config.toml
n_experts = 16
experts_per_token = 2
d_expert = 352
d_shared_expert = 0
balance_loss = 0.0056
balance_bias = false
init_std_router = 0.0086
lr_router = 0.000437
learning_rate = 0.0071
beta1 = 0.95
batch_tokens = [32768, 65536, 131072, 262144]
max_seq_len = 384
Below are experts of layer 6 (counted from 0) of a mixture-of-experts language model. Rows are named router (the router's row for the expert), gate (a neuron's input weights, with its number), up (a neuron's input weights, with its number) and show model dimensions 576-607. Each number is 128 + 24 x the weight over its row's rms, rounded and kept within 0 to 255. Numbers have three digits each.
Before each expert's rows: "mostly gets" lists some tokens that are sent to it at least half of the time; "comes after" lists some tokens at least twice as common just before its tokens as in all text. This comes from a sample of Wikipedia text that the model never trained on. Tokens count by the router's weight.

# expert 12
mostly gets: " o", " susp", " ob", " com", "(", " me"
comes after: " ", " (", ":", "–", " \"", "="
router:110107149096154148156130156105109086144127102168141158139160128103139145150126162107135130104126
gate0:143136135153134114134112118177188129113146137101096109107123153142145124152078094140116133152148
up0:088164119112139103130121141141131127162140117121132124127141081165151155115150127108119147140136
gate1:122087086130166145186104127106104140109150145098120117071093119158122183136132129149148114101130
up1:169111152091133172156142159149123073141133155132137064098104143152128135139092110174094141116149
gate2:139142108107133166144165124112143155143112117098121142138124123105151146137118071148137163141131
up2:101127146138130097102131098130148127128148119135109153132150119149100103175165131151130117149118
gate3:126137135154135120130118146131159104148128126135154151137191161109106117096058144101170113130130
up3:125161115110125128139134129142138087111097097140107141106147117075157106078131115131143117124100
gate4:123126124161128125086109110093148140102110107103092135151128088101114128176141171115077125132145
up4:143148119101135130101096159130124147159171151110156104123101112134149195157122129148095119158121
gate5:119158105143178116130119138109135086124140143079154129121141133108104137134134156125121097118135
up5:165134121166147126110107107138127133060156148128138150143112103114176116117118127106124124154121
gate6:151132107113111096110117129116137159150157112108125115127159131113089113179082123128128094180154
up6:157136167168143116107156108116131126172136114122103068139137147147089117098152134124123122147150
gate7:077175124135103124161159064109148134104121143103114123141127103140110114096119124168147144135117
up7:162132104131157094138158107116110169139102136137168117167135128147131139087129138140117116135102
gate8:126153154146144088136082116124177133167099137145178079139157118161103123187109141113142126137170
up8:065172130110180102160094110100105127085142143168120111121128146111154124121127146139141141130120
gate9:149118102149148100142095145076090162106168133139152107142143133091108137152121068105129122125159
up9:123172081141132112095148111141125116129098110128105099181126121144081125180115089166165074145160
gate10:176135142138114108111099117119127113141117110123191125089125097110136118128124113173160092148148
up10:118119108094156111132156086121119080180123147142134137178087079147141120131150096159103084149162
gate11:128082081103145110095136166084083126113114161140104146134114150172102133112108100131130185127084
up11:146115179116090106189124060134116131130103124131136139102129108095138135144109149133115160099143
gate12:107127130093162133127080091157149104154108191140143150100129160109145107116114133149142167103143
up12:139144130129147108128099126140107121153156080138130121126100121133106170159130165134118101121065
gate13:136114109100116125106134091133160112137152145151094156135128139141125092124094135121169137133134
up13:105131121177153094114180140105117107103144113133126127140138107105122140140126121146101112128110
gate14:139161078136145135136143116118169092129156129117131147138113139070135116121106142165124145102132
up14:130110135123113129126082112122176131119118101108147141091167114126125111096118112115140143119157
gate15:144130140149150114060107122131106107116109099123099117166109150107086112141107121085137107128128
up15:128174094144091139110114142141147110124148140110139159092115136122140122123160069135137086110128
gate16:063116107137157152085121117150152119152155134107114114161149114156103166107085100127093137175139
up16:169142118147114122109135126098114167115147167098129124121147116167105132128133139132146131142162
gate17:134144144141192162094107120095138180162124101120131120122136090099092156143121108115118124138129
up17:130126119134160133144122100087173115118200132100124142112117125122133128137112100142148107150155
gate18:161121151113131143132128138117098159175118120124103123127143147135099121127135089103111127124145
up18:136076099085095134091127107102137138157145173095163118130115149114113124138100107128115170174093
gate19:150109122102145121140108149125196157108123128132162095149136135112142142149071121159115144167112
up19:109206117150102146127087150153127073148151095147095156115112094128077137152106124145127112127132

# expert 1
mostly gets: " Votes", " Candidate", " Total", " Preceded", " Date", " Coordinates"
comes after: "-", " R", " S", "|", " E", " T"
router:104087129139118134151156117105101119190138109128141138135119141088159150116135166130165112111109
gate0:133165132160101154123150149132101093127159146111092141110127149168160186123107125113175144179132
up0:111088109202100156092078120124139087126112129145098144102126130141094170128129101082148125197144
gate1:115147136157087101092144139145129167142095139184080103133135173129130148144097131138145148119141
up1:142129131110111123177110110092097151103133116133150151145147173127155112141142111105099145147165
gate2:148127121096118167073120154142148112148135150130146139101118116130112137079139101147116121142118
up2:136136102141128166124154139101141120107156172131111078135076081138159072105142147128094151152160
gate3:127133122129156098144136104112155139121129143178118176142171143125112104159156135112142124136126
up3:102150123131146094144106131136148132135094108131154112156122147142154119091099110119105113131113
gate4:090190111121193095095130090127114148112155100116118147107113132120093092080141166100113152159117
up4:126116116116140124137109142098112133133115098126158117099106170107126152150141105115130148124105
gate5:095135189138126151135104102135081133078161136124110135101112129093129094153164094143137096071111
up5:121095147118136134105123137127110139123208131108128157082149126126122133133134144149139090152142
gate6:119115135154137157111135102136086139163145121118135111141148102145117129134099114147160113115142
up6:083137114120080154139203116128122136157130144123156108175118107094144158098112137136120125127125
gate7:082150123093153119134126128151106109131140126108123077097104068112098100158144176151172146110143
up7:115117173132131121138115101140150128166167126120092129159119119094098093110123111155093122138129
gate8:162070101148077117101091106093139116127148120080112135086141120125123102107133098156117169133123
up8:129126167115141085100144114132107134115147136136142186130156134136096118138178142152125116131159
gate9:137184145153119152136145121085120110133158097154113091110101144144121124092106136117138126173137
up9:093128136087121149130099075110142110100118106130137083139113122147136130160117147157118094161152
gate10:148135104147137147142114108151116112143096126089097115126115126128102145134089082082140148103154
up10:148100109130128139130106095156122145096123126145124140139114124153164168099097100135149132155071
gate11:104103118141135123158137113105127114139145072134101102144149133113093108121106112093150176111117
up11:116146111115108173131112152154136067147117135145119126146159133142143149150088086134103171152174
gate12:153162112188128150152109167148142109141194136140157123164130124111119142142129115139118125166101
up12:140103143098128099142131135189138152141141120066124127140141156128134131133121128093151124119145
gate13:088133102109170168098142111084130133103132132118153162119122124138141119099101185141114125157066
up13:117128117138147131093105158149122111144137139095112161143131125171180178143139111155135142123134
gate14:171152141121104068112114130098166142137128160149118101102121161157105089166133141133107167105126
up14:127143131103099110125151122181145142120127126097139145141150109103105110138106123137143140120149
gate15:128101120155129114148072146091118157140135119110105132186118088180147138112127104133109150141140
up15:100144162141124114124120102137174118151082108110132130105114132143131179132161149119170069135141
gate16:125137109132153131142126106106132123149128142089093169143155113125149149093139151137114139128126
up16:125135125143143161140140127102129088097119147082154151130152091174118163146161132150111124132137
gate17:111131141090147139141128106140164151103125126132125124092107137131125136166153171113131088095139
up17:103096105128107138172117106152119108196111170129084114109127111144131107102124092116127183119117
gate18:119141121107173117092102104117133134166133165126124157183144123090116150127151141137163110121143
up18:136131103110136104116049135129137103124125156077107086128140107095161100136097128118118104125133
gate19:147112140146112111099096123122099132083165137110112115118166143149142143135145111177124149152132
up19:105136136115138128114131111121130124134150129112150092139103155117107151054146140148152179133134

# expert 8
mostly gets: " film", " album", " public", " music", " song", " published"
comes after: " ", " the", "1", " a", " and", "'s"
router:110107148095133151154133157108108086145132104169141166133182148103140158153123164109132136104150
gate0:105152116160104094149115070085106123113095179096121141105112138124107139152132125143153135137147
up0:119102137123130125091126175167097156145106151161123121117154102154092154128141147161151138147129
gate1:085128078121146127144101125167130132125136119092098169134085116132120100120129101162124092117131
up1:113105115160117099125127105107141141078130133148135144129158126126118152100113137149114160128143
gate2:097154154084110178116149133130133131121120117108134130142117120106138120141113173147158093126167
up2:141124112088139156095124110126116095118152106099111125133074152140107124146163176083142085101148
gate3:110152140138150136107187135116171098135077140110123145107116120147104163143125132118117130156139
up3:122123088091106084111152113129136095113139143109099136081143111143154123135122104145135133190107
gate4:124108108093157133128104110118105124176098122086129162176116130126134120159117075117118125113171
up4:139131145144144112140149188118152141145139089140154124154145147136096168095153188124138090136145
gate5:107119167139134105060126126130138093099159088117129160120112127123172102152096147142129169156154
up5:114158149119154142128065140136105076117149128155122124116143130141135102147150143105121149141123
gate6:131167102149156106138112073111161110110139126135116073097089113129068139085155084114119156077127
up6:177138113127094173115164145109139144125126179139100122108125161131147158118108113134172110141128
gate7:117168146155141096115119083186126161116082133098128110079147185120101090100117172179137103156136
up7:129117125077135155095196160092110159153129092150173117124165121150082162099123102154126163126099
gate8:120141134094130169121145157126138120095131126118155090178094116112115129116106132111162114121124
up8:155134153127098068162120131162168161150139119095121144115141141113143103146146082153121131120109
gate9:110140145081149141127131114120141172137146121111086103121098111135146095169094165119078131109152
up9:119153114091103112118110088102113150130148103143130092115083107107155123148145131114124088139115
gate10:090150138132139152123154104177113168145134131161121117114150171135164125093100131120131123143122
up10:128143101159101146114112115127116104150142124132126132114134106139151166137117099159138117155136
gate11:083066153162129104048121127150123155099119088073160133109136167132129158113128098119154132103132
up11:106164167100144160131125146069161096127078171091131127146155113146136136100137136155156178156145
gate12:159135119143109153162140087118136142098117135145144122165114132118115063127140103178127150181147
up12:118133096156133095095139114121180159095150129164203169138149094103141153138152144152110100137148
gate13:091143134112079132122111109119127156134108193099073125163126109166157140110139107113090132107106
up13:099187113107091127077118084127100137118132114104125149157136133088059158137127123129116145112129
gate14:130138154137077145126082082102129162091132110138131123151124102115149089123123146170177131124091
up14:113130085081110153130127138098136141108111140110128109100111134105117140112110097126078153143120
gate15:151144113108131092098115109165102089106162098137118120140144140159110161150132111163108135166116
up15:167178126149145098112142118087115137089099105150099161147137115121118110127155119092171133156133
gate16:110135162129119163135091110100134159062124110156140114176071115135192105134124104108136147124129
up16:129084062173124171088158118122144108169138151162137128123147068124146109135131131116073108127137
gate17:120135179163144099141105170124135116109131105106102118141109151141134079128138186100136098144166
up17:112151131178123151185137112148126105160143125131100149111149204147122125182131148136111108141120
gate18:116119162123136146086143120135128089136142140088108191104090141106131149087101122154118118133137
up18:131100146126143096149123159101112080156138121120102152120133136097150121167110112149138124124151
gate19:117146138162123125092127159137134098113135122072078131146142104163124097108136122153144149148113
up19:125151088103101138123150149113157126123140147119112139180160129129092138146074123115101135189161

# expert 15
mostly gets: "″N", ".\n\n", "°N", " century", "′", "″W"
comes after: "0", "9", ".", "8", "5", "7"
router:124101152112096142157132161115117138098112126171116102168075144116125082172135149101114093098137
gate0:105162153129147181133142156127088102096126112148107137136108119130139106083131143136100116157129
up0:170090117118128143126176120087092129154126126095111169154150168121090153112152122155146136185162
gate1:141103133141123149113153143120206116085096119131129157103104166095175121119143090133158121137123
up1:168091121163104144165135160147161121119102126138137109144140146083111130118151129165099182120168
gate2:150139141153111111131086120130131180110109148127119124076119153107066089169126126103138126141140
up2:086148140162130148140114139146094094097099145123132167047149160123168102122148128094124125194128
gate3:085151115143108127104121116169144144153168137163125109174095165085143106148125098120138132143124
up3:142140092160115164181083151100189146125106133151099152141139105150100120139121115101136132131117
gate4:152082122125112100127161145103170154108120150118086144154171117150139156119077134140101139101121
up4:137148173109116104107117132137119137113146162155125136158105109087150099129121191094126152110131
gate5:072135113111178158129187139140129098159111089153125171103130137096110137146122103125104127140142
up5:109115146144083156144102156130124159116152124112098143114142111115104089097119120165145131117145
gate6:140133149072074116129161119135154134144107124138126134109074158148141132158105160136126135104145
up6:132126099112131130135143115092145127126136133142143164136117148130105161105144142124130135121165
gate7:168140119130091145134093095113141138125116146169165099106134097146099118118155110119166121169129
up7:135153078130127118127126161082089135167122134135121151096129148154103133117146111128105162170135
gate8:138063143116137139131148143115108119121173142104144144118131109104143128118096147162093143118149
up8:120132151142131123161125132112135108127119121146137165102139146169125120142115089073099144159120
gate9:154136078074105103137134138119154154141130132091122135102095136106123080141151136179145133134102
up9:116136191139098145128113122115120170169130088109128125104094151190101121156143111178137125163151
gate10:098128137097169129134145099138175073106140146144091116154118101122141133122104098103120125154132
up10:130110154130162085122111113132124107155121119141169125118100113106113160131155102156126156138106
gate11:125096121128165143181098159137107137152120127156150131131103126166124139188101114063147118108086
up11:149130092137126100125159168155106134121141142104107143137124124160153105146122134115112162151082
gate12:109146131122110177130130193166116149131128137105136095126099122112129133120139129085129160126132
up12:096099141142145137085129101121129124184139135129151150124134128133111122119143138149126165104140
gate13:155121136100103089116107150162126133093123143136096137169098185110095130116126102106135078126118
up13:069116177141093129129146144142182169125099185131167136167090112128064171107136136115123136116128
gate14:153117129137134162100171131144137137142064101106124119110180113094149119125130124101109110172117
up14:158136126145148135130098148145134092153150180108129125165117158144109082128131106140128126120117
gate15:111171107131107122149095161103198113139124144154145127143154163161173131125101125155085125143131
up15:131143048172107080133155116125127071138141147129104146131112158125128138146105131097122135104111
gate16:122132083081122115101112108133104141108084178077134108150139142136090137156140140125160137111079
up16:110138157118143130139100212150165104085161175133115067159155139122121093103120120119080143126103
gate17:132112117151156102136111112105130110179141132136159069112146130119112114127098142137152109126117
up17:139087117100135100106125133110118163131164141129101100118121113151121114122132131143126079102104
gate18:127098120147127152122101138175133109126116105131119105158158144135126138106126112161118137150131
up18:126104099099153139131103086147166111166143106115148137139180102112134095161115152164087126126113
gate19:131159117107130105159169111100175073135143159160144156111147128151136109118144155130109176141120
up19:139134128113107094173103115122175074186138148134120102114099118128071136107135132122134130128095